{"d_model": 192, "n_experts": 128, "d_expert": 64, "router_score": "softmax", "normalize_top_k": true, "routed_scale": 2.5, "vocab_size": 2048, "norm": "rmsnorm", "norm_eps": 1e-05, "lr": 0.00622, "batch_tokens": 65536, "steps": 7270, "dataset": "wikipedia_en"}
Below are experts of layer 5 (counted from 0) of a mixture-of-experts language model. Rows are named router (the router's row for the expert), gate (a neuron's input weights, with its number), up (a neuron's input weights, with its number) and show model dimensions 0-191. Each number is 500 + 25 x the weight over its row's rms, rounded and kept within 0 to 999. Numbers have three digits each.
After each expert's rows: a language model's description of what the expert responds to. This comes from a sample of Wikipedia text that the model never trained on.

# expert 19
router:468460468508469485543521540494536550476492475508443472514463487472544468495496511467451517493523505488475499504509489493503501513497503474509566464473475520511485535505482461463493483473504563532532518534482510508510479463515523449540477470442551481518537485503534514484511497542503509523490497503503499497493544520519511521519506498493503492544479479451519503476465475527491481512457518495521458503502520514513492467491468535481522472491470501518476517522512497548489514482485487502487535496512508501533501441476486473496543472544479540476514536488494505497527504503521492522
gate0:517524498534545493552509475491579525490500508494495477501505542507494451547508497520571491493542504548508494488552458545509485512558481479459502483491478506503495508483533488495501521498467508500504488516486462455462510484527465508520476491452482496517524527468488511463465516512469479542522490466459513458470527498508475524512524497495469503470517524507501476493545457507503487467480538507491509490469508461526488459512511540489537531474502507469524515514502522496498549527526496510480458536507546500507470485493491496529515470511499464468482485477493493487475508492504490533
up0:476465544456448497450490501535430500482478512514515508490506466486492517456531524471489485516437504494503519509483553504493505520479488522519486534493497474482527475547499487470516480515541473511511507479533522519521509509462523494482513504507524482448474509514484503518519474489494512500494505516525502542533474492504515468497493481525523485514528446514526480513506521534519528509526477504509462517532450498472540534518506481463478496520513474486513483543456475477506488482493484503533559474495457466536516484491501521451520528469493512545504533564502485478523505505479543488
gate1:524497515508461500470527530485505516525490502521505482467480561495529454522489496509509538491476497527488532498514526481493498540524472468537533445511512500512534511525461500478479556498524497501509511519526544508515524464520508484486510518491502521516526477494494472483486478511515499462454505552443525502494532503508537521487511522494486502510497493503541523533515514507484496526479501502498530517488487516492489468518485500488557464515485495523478495523481397555479512492487479484525503511448483509494531569509499528569549500525469509489520541483491499472506498500470468509
up1:512470445509527503530524503495506493505501503497530490481506492493518552469476524458503484477479487510466520531520468504481496485477509515445510560529475500519523484495499498523521435527479507518492496516443472450460442498476472538518511478495484481494463505477503538532502529493454516537515522450538520546486509517522511510476497447497517458475515485448461443470474473512523532507497497479531482488514492509504500495444527539497476503504496494489484519486566524469504470520503499511489503474486482482513488440502511503470495522500527483483505470512511486523486499508545473486
gate2:512478482475508494540480504505536526507544481539455466490495490498496507459504479486487509487481514450474530522513472493542511549497457518467480517481488474471490475488444476518550502494499499553458523508478522514507469485507484493539477498543541483476519507533508473477489512528507461507472490524524502525522501530505489507490503528517510534471501547476440497500475538496483496507471530504535522530498529517523548495508513530496474490479547454475506465487537473544500488484509485487536453460501497519494514534505491468481540502506502519533478510443516482515519459489496445528
up2:465502483467504493491522479490529535491515459501478494498496463511479477447502497516497519542489463481494510498495446485508466518486469557470468481465487472492472459444505519548541513562469494496504493496456530472453518444529533450507513499517490543523528535475475482436511490500471486489524513530530539505535522489515535490512469499468513487518515527487483514473498527517504461485504523479516496497504522489511544523488511448450487524495499514482490449482501455508489501506523559494510522502494527482489483512460519468520519488524492512494498529518465508478507519477488471499
gate3:520511468518496518500494492492461458450489498523506527545503487499512513488493464469532506501517547532519481492499470506515485512457438500498495479505548484500563534495535538471511473493536501468520471496441494527500483527486495490487518464510484480435473456500463521495487536487514515506517515495497500467473467498501468498457477527491491467495506461482533505488495489511529471501459478525526481475527546484497497496463480499501468503540464534460542569501508489465507486464502493506502508482477507497478496545509545473499477477527513539467482501495509531518493450541475523484
up3:496533506479512500495503495525501521512512511474510499523471526525511485486528482469484492473501504492523489500522490488505483528531501449526531509492478550491514495474483486531475462470496486480550500464517476465528541478540463531458527520533500475498481465525496492469496493535531478506480503527500511498517486467503454457556509525511569473516504503457495475523527496505492524497519512474537523509464481496529437477511502522491571496453497489499498447501480508450511511482482515502487501545520510470522502439480517512559538494526458526520487473472495465491520513462491525515
Description: Lone first letters, mainly capital C, plus h, L, g, b, beginning a word after the or a, as in C-ircuit, C-entury, C-lade.

# expert 22
router:516491517479522501507513532498512518469476495505500485538454495520507519480546508428488532525541505480483551502521459519501516488530486486479516497482490523493537527561482469469492509490561509506500501515483545479519487522531495481529472485479529477519526478465496526488516522507483494537512479502505479504548488559515540511513483468514504516508501457467513497459468468534502463501457521486517473518501521514456471457490474558520514517526490531547490467518473487490480498509452461527551485493546475481472501500505492493506474486485486498537532511496493531486508556518493463494
gate0:502502514523524507496535533455495514465518479540500531514487460481509542499511488471511532451478499489504530475512470488535491510508511499507520556522474466512529550517471455519492495480527538497533514499469477504494467512520516485515489544519509530492516488476503489458491467517502516503452563501526490491519483507491485454524514481516494480535504545540532467489460567499509501521462529517499476501509524454464546478462539554544513507491503472550473522483503450489525495505480511492464489501526518492480503460505504503511483492499497510523548502440508472524478530506489482494
up0:479506456485500494480516494497497511544482508512477511528531505538538504500428501504489530532528551536546460539529502477500508485527518506456486541493502492514484429497492520506465527492501473494454465509488525513516487475521503516493490517492549481523485475512478525536503506484450464499474467487477496445490527480457454539478518516476478495471491543506539509493506426495491483495469466492522509507519509541480524504502509496470476494487492496497531463523513484532481471511519495442505502478530486476480547505513478519472491473504513488491503456544533511482530476468520480519
gate1:534502490520465509484480509518508471539498520516503478490489530483566471447510513484504486544506516498509508501502478492485442464531491476478490554501514488516540499537462501518478512523505554525497508476467544505503481510514458515480561482478504458508524485487485464558499462506510526537466503500480513479484478526533497481536498513486563478509494501485477523485479527489531497508514493474487491480496471497483466459523505495538519503536527556502507461526499467519467507453504464538483513526509497474495471458500476513507468543513482494556477515489481529521486505479446477498
up1:477521496520503527521506537492466500503537567503491507526464493533507453464483537468500479533484524560543489524536533482532490468515491472550457481478477521488490519495505523529466502528514498525531466526477509518520514523477481516503492472494505475514500522542481532501503500523538573528511490511464449533469520498505514510546508504562530518477528518539508509481534502450471488487542499547466481524508507541456484468519483476494493520504499462513496493499511512493504510491508477514475516502501466500492505481486476488492543542494501519498494506459515536481479515453468521514
gate2:498438508537499451507488502528530530458504520512511485485545492466472508431470508488514473543451537457497469529554465468500501507506503501519527538460481498512506463505518511502469515495525516531515515474441512486489527508489466516498493483470472527515466477486475525490500489489484516514535449495502480469506489467489489469489493554512524480498491476476504477468517521517493512484525522534512497480452505525470508507497516500476524502501481462500510455497516476463487471452488491536570505476461555521472471492494479504501479522488529508484532510503535468459498517511481529516
up2:515441528524454484481481486499506500510492492523503438513572495516455500540490510496501483508481523509519477549469502452534468511457509470472516491442486510500512484478488491512503526489529510497479479504445497480520507489526509515494498503495517485535525474520511517509456509487504483523483484535529513487479503474501462553514553513503505543492532498488477512496506487468498477468500517522531493484439479530468518502514494489502563464491516473517515488516493505499541498465478506463528512470478500484454449470534542494499513492532471472466541499464538465478512461494467517489
gate3:561503531494479519530564491501488504485487468472507477522478518503487506521490536474486521511514560499466469529525510554486502514495522459492491514480530543511536536512522507461496493453467509500521512473477456473472510486529497510491476477560486537518554517473482556455494503490475531557498508528460487454496490478508518461510527522484520487537498513491455508474464524507492480526510499500534497456460479496491479490523474516519528516483523501472510487489528486472496503486509480471505510514532511514499471499499493438571459492518488471487500488532483501489494501527500464493
up3:482481479495475541475499510495531496471510489532479502517529465492506471484497479508523532490503452473505538488496488450506512483428459472504513527518544468508452481538476506536493517559516452495478470543504537508533567468456470526494478510474524472489424498476510487547483458482480492508497483491511486493511466486522491519532494532527512492486482477501508502503504479496513507466504479496504512510521520490519542544453496519490467522536498508516517544502532538516507523499464502528513523481494506514477527506517558533469507486523540535477495509504522504470500520487537532490
Description: The -ing suffix and its variants, such as ning, ting, ling, ending words like Sailing, hashing, Savings, plus nouns like building and production.

# expert 48
router:466475499493496490515524521472515524471471478477480473520462546525533506488515524458486526510507522483492517481513466519500524496508507483492508479478466506505479529523477457466483467488519544537504524507486514499515499487524543497508470480475546474503532482475510539487536516522511479516506455469517497518511533582520528527492488473522490493542477459420518531477480476508468470506445517488517459515480527495486480479480518536501512456501475504548479504500477488541480509467489481534522527477545502497526510436507521501503534486531476531491512504515499506486517537510488450521
gate0:478504516541529545492475495519484500496537505497495480510505463526503502490476535515454481521507515440510450518517519487505460547525475513516529496450480500484509504543502498525449513512520465499493511485499543539457485481506520535489484524518504481491492491485507525467553471515500495528522517489547509510510495537537526494553502445484530492493484489484502485492465501502482537490430504470489496495530472522504449440514504553503468554489483520500472477518493506484532457522481474498483518508491538474508496474491496506492519478473430487473516506517481515452527464485505499519
up0:510506500509480493494471492534513512509497487510473492521538494460526483492504505521536468502531495537499503472447494522472523480510488496499450479491511507477494510493519471514543458520500472492531525516470460522529453495531500518472523506549586525525477469540523528522518574460519517528492506501474503491495488538469521491459515485461505542507512516504493557486486455504507444484533491495505533487567541479521550532469530503492537485498509494469506497483476499454493489522505515496527485498503497513547483527484485505477516495514513520512512459528542507498486511470476532501
gate1:492510519537490545506504470510532505445491515461450519485485533524500515527503435508498500473463502497494518501498472540510518497517491503488527485519488488474483456549453511530468493512551495495494510467456490519573485510500553488511507518527527490511521491499542492536542555481508506482484529497528519492484514466520502532454486492530536529509467456476494488511549509505494522481492451504456444495511485458492499540458479538497478538507496504495493532469477463510496521510508501507516530466481517508509513470501482484459547481509495526486471469529497489518506480485494467519
up1:470463458520500460491472462510477475488508520471501522508502486497437505523510514547554503514486505496513510546506450440501508461495478482477495471530498464524514546452517484495476511525486543463493482542485507506464527536521489511516533499495524501481561507500499481520474507506509513485522480474476503492527474514588497533490499465484499510489503536514499511513497512524502494536500475501557499524464476485507480446502490532512526493462479465545504489495484522536441478487509497489509485540497458509485474472503512476487503483492524470495528501478540445502523466492492506503
gate2:464524502494528498575487524492519496509525507491506476473520488487485457488463494506500517489542462498512477517503442494528495451494516477455501499484529524491479496472484503529547500454528506467479456540490525528492485547511497551505494516467512538543530512501495514500544496526523519520521476476511524494498497458507514500544529497562476488543496484477491473488488469506508516514510510503540503519506521466506523468426513542524517503467488482512522523490488491511477509489505459522483520495476476523531491474424504526546482495501536509491512513487515519551514498472455508470
up2:501490514515507495456472527475503460502450508484456516491494544514490488567514535482502506515546518485468509541503518523473513533504483554500478499527489519519468514521505473488508527491482527520460513500512504530498505515497511474467481533500520487452451467508539511508466495500554517482505522511525512510511538558505458522459477503513507466491506520490503496506509491520542451465499507503434502506519532548480485506535496506490473482494530513505515509487537456488461508506525519432527502533453490466530511504494473474465520511508500486492486482517462469470521554534531520512
gate3:532475510509451483551480518459496520504483519504467529482499488510512478451550515472485506465533500497540494525456475469535489500527561538510521499472474455539470557516504500493523492483470487468547502445489465497502508540538456500495477463480494508490498485514492522489535505540506502491526471477509501511489481518512526524511494553542496487514519522536513499470485506462509486513474526466493517498451484473490498508482523480477504505498491480493513523519492491510475511540468456544526545449502494429501508482500511511550499468483510499516518536528461524489523491477501492525
up3:472508501446492492523511504479449473489503522540498512531477480445551525501517530502472479499486514547474538502480591508543494479508520488470505488502543451517531473495451517502482473504509514467499503478530506510487445502503471460478483508502438465495473512488500525518522476533452524505447514509518496472502512492490509539516508482459497501486496532533505516542506520496502485526489520555460455484543451492481488536490484496499473540504503497513472513486490488467460529474509508513469503488505475507503497441474504500513502498504478481526519499522525527458503519512479495518
Description: Lone capital letters or spaces opening a word, acronym or name, often after a pipe or semicolon, as in E-SP, W-RC, C-GT.

# expert 47
router:518459506487495497499554504501490528488521466475516518548469522512517489497548555471513505518519509498464507515524473503544541470569473454452489475461462514490513520496485482491502497482493519489563500518495494526522529481497503485514462482505547471500522478487505523481538535536576516518478448519496510500520478521539498518492461476500528512516473486469525498487508486488483491509474534460491517494484522492498466455461500519515509520527482537536486483497474467513482503478460499498533485489515499487489498488494549489492507472536495540476524505512539500469566519503470465490
gate0:520498469494519540548553497524486544476536477526559538519521517508481514481454539525511494517497526531508525535502490511521544487556454493477518504512471507498491522497503522500503457499492549493489495499521443503521524487535522471519529477499513538489539484497513527451510480483534507507492488531485503530521518483513529498506453481490520459547482481478492458520489508556508478529515543478524516499474514515492502472454466460463503501516460544490496515505482482503452516468500497479491496510489490491476497529484511526535513518538481482498479534497511496437539528492478530480
up0:462496526487487492465476553487514515512475539476485461509520524480538532527531466479496518507473547444495477491519456487508464505449512491498507490485530526517505497495509475499481522490478481501489474497489539505463478493497476488490503512486493485479486525531524471537523542524467505485494499478482483499446497519540517467481569519469478569475534514493500515479520463469504514463524452528494538524546504487498505524538515517478544531520495470499523471508535487506524459521495436527517504468498528516528499494479510501433506500474517506487516479468494477536476496477496488529
gate1:538497509524518501500499535530514524471504460563520478477507533532482469508496496479492480498500467494482514523461468518531513517508445529482472453486473469494491511495472517513484486490521472534520500500503441449532497512490503508486476478515516507524472524536508518534513504530502517508504491520512482449519534513543485492488472486519453451547489510467492491493496490511518492471508503520520525529511512506495502535516487549448511460474458442483466459484448523504502464510549548498512517458469477535488487528489479481439552499483496502471478524491521525529504504506475503485
up1:517489503488525533487509523563527522520503482511512495451481515498484504532509487520505447494531518521515490500517516456509494479477495501521496547503478478489460547528451458519480487508528462510489506531454448483538533514503464531511499503484494468547478490512518535545475501519516507555504493533458455470543470497490486477458471496515503469548492512485505480490507500486518471485478471492491506499433461516501519513492500542511454516488497490500483437502506487516458490515498479474450498454500484559530484497504467532455511498524510480492499505515545507512522509496504467507
gate2:464485515475451485498507498488473496503475531470528562471505482491519477472499520481477475461488487495515492520495506455503534547535511520491510528545513516505530496531473474513494472583449520506496446504497569492488512486531509485522488527495546483477510495515511507526510532544481519511509494486480470529504475504541445510528464500494508517535462509468510488516488488501497505478476493511507516512490510491496501530501512465511507453478549445503472496511465504507508467490501489474520542472500449489476543488523519488503462520499494480505512438485523531521498524505485532437
up2:494455506485476497509519489511487513500455490474558523476579486475525497484541502494498504482518498494505492520511496482487496521530534540465515514542537516511471543530464505505482496562481504493484443506509545517488511487541507458538519473514523486481507507479505516515503528519506518495531465525428469525484490474500504496496486514534518528508475486500506509515558468504502511450495511483483511520490483489509489543483475466476524464499552461522465508521429507470467467508490474521478532506470461501493513481490549495517473506517478476525494482488507532516511549496473492464
gate3:516563498486537482510534509525509503510494527542491522507512526503514508511464534475536510487497454470516523471445510484506533539459474471441520507469470492505483511496528502493446468486525547498492511479485465441537503509515526469502495504522527499461478467478494433496489481531498483492494508519466500514490514457490514474442457491479483522505497469489480514532487511450490474493483498490447460524470522477472468494474531490486482516513481499504521497521543479462482529489510472524522519502467537509486495458498503470500464505463482497507511493502508497478559484530521504453
up3:491473494501481496512492500488491520503459493490486506521485515506523495520554496508501528485507447503506534496473466502483481494517502536526477458520467512472487514492508482484515518529511494458524486502544524483482526460502440525507504450481532500477525500506505542509502499474458489501488504499511449476490486457500502512468527537509547468516522508480494479512523499523475550501464543449528539481503482498520480489489479489504484492443529541416484504517478499573516506487492479459477513489456498499543528505476510536515464505459529514499442491530473526523494494513551519503
Description: Word-internal syllables like um, us, op, duc, com in names and words, such as Stump, triumph, costume, products.

# expert 34
router:452489477467522500504544509458489523517481478467474498530474533534493480506535537477451514522494518473475498484520529531505520460507516478457489463451467508526489534495495494473489448486552498508532522506505497483527463495510523482525478525489505474520537461498513508510531489538511493526580496421516488542505498556523498528478494511482509484524495467505518514501484486537495494496461511507507530470511501513469501498488468544523498492504479519516491495519483483541474502438507489529514506426509485521503489500488549504479526497509485508504522540519505496491542516496530464529
gate0:506483480488509470486492532519514493507469461467496496525517468504459492497465529516558498520519489503507482524547481499526531507519522523479491496481516491531517513505503502489485501534519554529518550486509471535463512511511494427512461490498493492499490507499474457488500550521508486465459496506489508494489512512498477495494503505457461488455519465542510527497470525496506509546511447482518512470479528561476513495545503540492458508492484547542506501560487526528470516499500531504442506488497489459523499510494534498515509479532470537508432509515524510492548483474458501494
up0:523498504499507489544521499495497493420556460510452495509518528488517514539514511505492535452482524497471506478550484553502498464483485481449477519545444509501520518511509521508482493517497500453493486476501496436525522531532533495509520506450545514479511510461520509476533493498506507466489539503509424522467498502467505481473499477517507500498483513481499536523482525444497512500505512483490474499496511477489498494520489536504490481453511466503540502514488481506547508466495494480502457550515476513479459519480516533526542505523488473481508488524492494548473513506531528490
gate1:509533491499488491505472507502487498550496462521515489507500491483494530542497557452515476510453506496497478486489459528538527498493506495526446507531456520515495509486508501518522495506542546497500511466449519503501511520455534478520510454468483512477507476467493509500500489461490474544511510498540517469508453542503513511484466468534516513476517529527525472491494503543543441518492493480482472496495460565499501489505473445502513467499513495480534510491496514458486493470432531521491510479501472467499485521494487494499545515543461537517490504524493472489541493523467532483
up1:456479491532462474512479504521501516455452545486499505467499523512490503492507488504491462451515516536491525495494558478475511469528528556521508476497524467505495521509498531461501429503529456480476464509527523550483476484532525482514521500534545499478519502519521502498506445560473538502480494502549499541517497484503504489493487529494536489515487487508473483459531501490493464481468505510535484543481475505515507512499450504503476487510503495539507503471478482487567503560532494488480486488525486509506505475458469477506550507481496491503509498460508496486471515448484512497
gate2:529497508567503510550474507521465465514514507509464507528495532498506487454478490473506503508526465520468468461519500500508510495473468525494483500513474450527482517501514491506512475465463469443462507524550491470540483490525534495484554535513478498490535523507488515528520543479547498499493494470494495450478535517545483522491471503520554497487485485478555480513483533488490528480482517547512490496480518487499516508527517483468509507499479534519469565486502498521496505448503555490527517473543511505513447507522490503455475502509531521504499496540484496484515511535491499469
up2:496509493443479463481519485474485528459498529492500478523552461494512476470499563504495505480472505509513471521458483468513511510475527510504501500457499511508468491500481527506456497483538510503476532550496475521532524479516510469494511490492513518491518451524504476551465490481541532515557468522504522526474530513505511495471469472478545486513482497540493490508482529550518496481492453474444487510491505471482481473522536465526503463504495476462539475459463494495509463495501518514485501497531499453513472533504497506525529544525481493521502542490465469478536478535523529511
gate3:551489484508486482533521480496539490455485502486507517536481473529525540537498459507479464504491493537494507494498490547517515500504471519494508515512536500518444539534495476519476485483519487468524470478483517487548499489474506471453511499560467476459483484502491518507493502525479478484495465470457499489532506495478509500491507425507504441554523461499483518508490487440521452471488501486494533483500489477490491472466512502464481510475522447511500471505465519492486485458486501485491495459538472475532503480492466500466459488509511529510464480504508506493462562515531508503
up3:484495499479488499483459478477481501485560489482497468476526503458529505463501479505503552487526548494571496449456492493523494482509491478501497481493509514499547461477522487474498491552484484488509484496445488473523532487536483500518498496499495523502494494458477500506522537546569512499508501531477506516507529469510512531501508500508522542543537515520542509486517486499490514510453488495536465508475513542514539540455480478470510521497482496498482500455477495521504501500539526459532531482449523458498516512500521459496468499517481512475444512468476510508472461490526513473
Description: Mid-word syllables like ri, vi, tri and word-initial con, Pri, as in Equestrian, Garrick, restrictions, primarily, Warriors, content, Private.

# expert 21
router:500482509479467502518528541488502495495465452481505477502487500534521503467494498493473498504538529475503502496528449542519524509524475481498518476491506539500547510508450490452481470502495536545532512512471518477523496465517511506515496502472518474540520493461500511475526511519518513505521456448544490496517558518517534512500479481494498503560491477458518490496466465494464504490498531506521495525504518502477488457489493528495539518524490477502462485512449504530500487445509474505516500485589459450497495483492503474503502447492493499502502509527458514456519543547505488520
gate0:497487480476507484509518489501495497515487455527527545543503495485483477521479449491491515476455554519525573469490512506504531520472480535537532487515509462520478516543476522476498462529508525490468498531483481520446533483521521443520493492487491498512513500569503532476486516521495477537537480463509520471501475494466501481497510495490492502514497487514479497486586499490508490463491500531531496566475492556497507496478530521491511476470487500543504511515504514524495523511479508517496471510483474484518451523505519450462479522551484498523494486526479509493489529529466475493
up0:468489505502477484497518460503464483501493490488471517453489543493475506495462520459496519541507483460508458567538481482501473491526491493533485497493472498513518504445521502450519535507481506530511515483532499484516498491514511471498533460528493489479507527462490457548485499515469505499503534474526496501496532496529524515488489499454587503473503496516541503493488509535517506514497517508498467487517486474474503499475468465489516497509503519496500486489477480505538517493461450499477509495547492516476599507485443494513527479513512532499457507493524538491502454451492500535
gate1:492514522523504511511509519463497499453500503504477521460509458508503453511497489489517438504523468509495463540531522521480491527532453488460519531514500494473474478491486468545495538475515496498491475492511508469501484498542506452490523475500483537538469492478482532539452496475494455547511450486535533486485444504497513546487464503459533496525548508502498510466496461493519499473510491481506463541479507515513532521484516528496468502487510503476447503499562536513509472534521509520520478470490523497480505481483538499536463461500505528534509499491514493490513559534498505482
up1:501502497537502517479481503484500510506503505531484488478504472499488462493464465509506472478525465480501502463470509472463524517463485501462499500456486491499529474483491505480493491444498533521508468520493530510484500496512517462524535494481557561528506460463514559530446491482518514504509481485551504487474509530489505576528494519475536474503512491506500492485475502494500503521494480471492483505462519500475528511470535507529471528464497500475509474537520520475528450486512476524529497456543515461440494534463527521518450461515502521506490530466501500443479493519501468524
gate2:546467535507509477541463480513530518496445537525491508493521475513489449497515507507488470489509473501496412472504538497510509518508527489502536529495517506508524505525467522516485460537473521524489537494498530501499468515493514457483484490496513467466494464510504484451513476531508493473516453492545521493490490455492515531479504519471534508485515494464511523494559486528481470502548507493466491510536470518543488517549478519462513495501502492523498462493510546505486520521453499470497498484552514498503491504544453527488520514519493487467480531491497506510488491460559479541
up2:547482498535513510484511482559488530495528476471510509519494498466512466532490523479473537498507531515454500518492454499524519492503507554518453519531470510518450502517480503536515533499473514501545486530534493423507537494526467472484546527511539493494518480466495483541452491525491526500554470549532489496503481507538481501473539503494506470505470504477499470486480515505482488523503473537522505528524515456507502487489515497507538526514497537526536545495524517496450482497512511530547482488519506501463491495513474488488497509487515469539501452479462515482477488462496468495
gate3:465473510481506466531517462481490483506478512512491474505524462513559565481483498510476477484463471490479495487500485533492499478483527487515512525517521477499552486458523519486460437539484518519518522504518513493593523495491514533492467497524492483484490497461517483504557494460521487514487464535502497515479512489466486508475461478492492538516544492511503492507478494525482502520489525517533522522524516500489550514443502511463513521472495498530512491571465530531464513487531493500514491526536490483501507501515472501450482471490553518541496505454508502487491477529479498481
up3:506490497502499499542516489490475487484494491548470470530545497498525525486500500514485481505490449556541475469500493502516490498470518486503533522510543470511502467470517536458491455554475518540526533467483485508530472498475443548487481508516481488490517492501517486461493475487544481511523447464492478527484503464489478487471502467515500508505528491494505516485452542514510531516509516511509543479519562468521557510465515542520513480484496517541492461548475507519454509493540478491547492517508503484529508528503493500484472468522536519503488520460509518523476499515517453486
Description: Word-final noun endings, mostly plural s and suffixes like ities, ies, ation, ology, ography, as in Christian-ity, monarch-ies, Societ-y.

# expert 12
router:505501470485520483525538528482508501489471479502503501531491567533508501455481518474480513509545513481506485493543513548481489494482500505450505496451493487488496552528461478476475527506494520532525512501491509492530507507498519510564488499513519473514513499477516523480517498506541476503515488499519464508493509517508515532513466455519498510515500490462521512464501476496481504551487474508513484546490537505466451495485501498509531496509438487543470510498432498546504513462463499526473531455553470498513509504501487515495467462522503534464515476504492516499547526517468449563
gate0:518507470514509491515478522519544522478512490524488529524494506474439484503466514491450519521552486498539518486474565509480502468435493507460514481479468507530470538537451516534480517474446527519468513500519492478500503501452490504527498509508518509515510503459511483503505527515523508511493502510496504542460519498520468485495494518515502519503493479471536468511469467505482521502499500495505542506521538510477541447489508506498506493496492456588465499528493550499504458457483501512498485495509498536506537522523541525474475473480511505505526537512542473514527536501544490478
up0:492492513471521508428487527488498501485505475458497473502484491489549533504517498520543479441498494502536513497539494516523473499476498560530514548512464526515501508494514497442515522510531496488542509526527479524528506526519515455477505463531491497495470463524513487526506488499473469496509469522447501513484492546499527481494497489550466493519488487501501520514524474474452511487483520526479491477488491468520483479491514491457500479528494532468555524460495519543487514510499503548523534560464491521512479474476485502509496519509484515503545473452476527500497431486470476515
gate1:485503513500471491543542517551512475491460520455550529481537496533506488495490483516530504458480506513522479502549526510513476467522482498483506510506481471512480508516511456491466487490506485495521511457496453504505498470493491513489505485469488491514442532491491460543546487495528497514495498540544459451543506515529506527523498506526523500500521470554524488484467490499518503491492518496472497512520516526435514488504467457462510476511502489522485478525478492477467480524472517516479532460485495453485499553494452539480543492483496522500550545464452488521532513509487527503
up1:526502488485492464482543573489489513560475488542499524485449515463465487515466508483529510490472506514533499547478514508498495463473512522523525488498476469449476509492505452547508489484531494508513502468437499482488486506504481485520485471484524476510472515471494498520504531474498533496522510588488433452502520462566517496529507499500518521503534487513513520494495478519505476479508539514511517532501525507514497473474468521481492485501492480475421490466491515508481491474528504507499502505505435488530544509527480492524509496489509493511521503525464506513498520512504473481
gate2:479510452516514477492534472438473485533498554505461523536501463505479504519507482508466546553489501509470475463507510488515531500482456494512552514471483494490457476556483478468531500496517471475537529476456524500497460486500564496474470520494475495547499529521491504500525496496511502496477488512495485509472517517495497552515498508501520477481550474478498503458500513488512537515540485482515480475476467449579489532498496526524502533516488524497514468465534531518491516524483503518526497487509536519489526480518494532498481496479511453478516509492515524488508527526484505553
up2:514514503564486506525457492515518513510468503506530500494510494476505598499541491503502529520511501478471498511473502496479461449539519497466483523498485502498506506456547480501514488520471516537526470466550477540520528464501488514504469462497521494451521513465485503510504479508474532489500448475522498504528478507494517462495514498492486533508452508506464483504524435501451520519469523525456508528482526520499446496470509507479510506481534521502463514549470496462497494495507523485490523501519483494552512524453504474507559470501473516499480480526469487500465500484483509503
gate3:531521483489537529468527471523490521521439486484516504500517528469481482504484518512507490506488500532477468488504521496503504460478498521521518490494508524494554484495501487455457495468477482536482489474446490573485450479514493471488492479495511480529530502503546550515486485477527495512531515446522529497511501472504519500486469505478496481490485480493503508501493502492515530501422445482471479501485503470511510475484458457487459527526505499515513519534503507476515502488478526477520508572490476487498548509503486511544534442470533497448541491471501479476547505517508499474
up3:478526471500522537493446490533516533488469463522573494524511503498497495498464518496551470516475478528482515492507524515498513437526547523497481498569460507500504503488491502531484507471541527489483489444501519481552473507475466478519540515480513486483497503522479493479506462499502515484482503515487521525520482521535479462444501466470513500480468470503526548481527516482457507525519471485483479516470487478467478512507495532489531501454523449496477491494485523507489536507524500492463468453514516504480522509489538518467525494436513488480522512463503512500518524515479478526
Description: Common first names and name-ending pieces such as John, William, York, -son, -ton, -ley, in credits, lists and place names.

# expert 49
router:456488515480511463513525526467526539482479464475462481510451529499512459526517513504510530514503508462508532470506476547524539501549512499518497472491500521508494515528505488459477531487502509523540525510489513488496518488519514504545477471447521475538531479483497518519510522535510488510496475485513462493523518536507503520524449468499522513534471495479504532451475485518501437506451513472527481494507534531486477473497496538498483512516495529505482441505507443546498541494452493522492510482529453502491509465512531488490475506514505538475517472547504516456502503493492443490
gate0:455514487478478496481503497466493516520474467473505472502497499490492512506466533552521522552508510507513488537506461494495527543487515504492522504499477483473509476508526518481500505521511484531510520508554504499459481538456540499497525498494534455505522521527460520461517509568522469512478541507507497479492519546469492545476476519530477545496488531479473525462520499434526492482482486484471460473475492503518495510499508533518507471541504463494541481510494491578492514509486484489496511495534500514493525499491523544490459512492494537454541500534495496513476508505445446510
up0:492496469499526501502469443491501528530480500514509551500529482518492534523472498495526499505495525478502492503531467478502486499481505473526537512473511551496506498551554505483473459480481498546503513533545519497497501508468505481481503502535517473480513504517471505474526499492507448520485557518475500492484550517476522517502488508474482521486460472530506544526474478476494510439476465480508506497464463526514532499512453504473528490557532504506541493525513487517508524481428493503462516485496496479521521480563487513501510527495538552473526544523517468514486475507467468521
gate1:501525536507510519503519507490527490486508564519503530522476444531563497504496450499491482517489522474467514491504538454468490451524447484510478421502517484513498529505556490501455477504527537537503509519483498488497485510493520475491487511499465523514479483496502487464522514520494489506493503494505470486521507563520494516496468495484533497539530507480512498480483461486478489477504469506512509493491564492533494478513461508487513507444495523454516492482540488509502553517478543525452491508514517519479502494504477524559479483500512516568499476494514532477491522476456494480
up1:487543521508513511501499527511518492508489553511484514496491460528561507491508476495487445503516464481477497487513523446448484473527474456475483442527515485527483502498563492485510504488560484521513476490515512494448490515480535501477504502504495511512460499520521485470506508549463468511491526514486502510547477507524492522489493473453547496548501505480529479505513448487502500468491484502535524499506528506534507491508502517523497483460480529474506504514506475473508543514481545513438487503551507519495477495474462533544495496493483466561492466516518541510489548492482505501
gate2:500473496540488535504467501488484513576505486494445558485527480514530474467512503458521480514452495502520498483528522517464505489500480531520541442482529566464488524534479514468482498478514463498519525508507522499514536485486481518517528497491507479539494490491534487473502491533491444476484487513512513534541471490494491509524499491519534545534572504519526501470493502481498474477518522520478523537478521501487496529501492511526568463556503484472485534496489528497502452481513493507504514519458517473479479515486472511509483501508539513501489498498521496451489509464543514509
up2:529472517492476457522497497495512480495557476520483478473466493479510478507503493522468455472506533506513498540476467498526512518465487468488478519509514486576467538476485505530459514540493503510514490453513467480496492510548469489459474513472496492504562505541515482506455510501495516485492500497520492479524519516468479528531544490500544486479498498496503490500539502482533523494463476503525526480530518504465517479522512458471475499497499533556528489454507528541507480514472535479519508448538496448554487516495531474495498525504507476552524482501481481499509505548511470517
gate3:499475510456521450488483497452474493484500486537473498481496504465472464498533511529479462477486544544471495488511543555535499514561508474473543463505538509521470445555535483513489566488480507496518529570516492516464462512511504484517473502484518528526504497524501480521459500545461458515500519496470508467520533489480497518495496508465488537513479491499490490513501454528552498506497487487500525481490496517503481482496499516501491495502534499492529493510469479515466544510446464512498538489496526516486466492518496500474483498539487554520491460525496526501487515516500500478
up3:516502548488524508463460571499514493518535518483494456492490512500483457497479470481504499473492444485497547517507552501530547536512493475519530468518514466498485509532486485505516506540493536546501511538540487549482497491489484443516444504517501541491493513487505507499477522474565491515508506459537503488507488478479505493502497488492487514475466515553479458528474466514470473486542506472516496520465477523513530516481484525519502511514532482532481502508509468524472548514467497483490513501486492513459472488485513469468488521523498499422476464521498500529521502501518527517
Description: Second pieces of words and names that follow an initial W, F or K piece, as in w-it-ness, W-el-terweight, Maxw-ell, clockw-ise.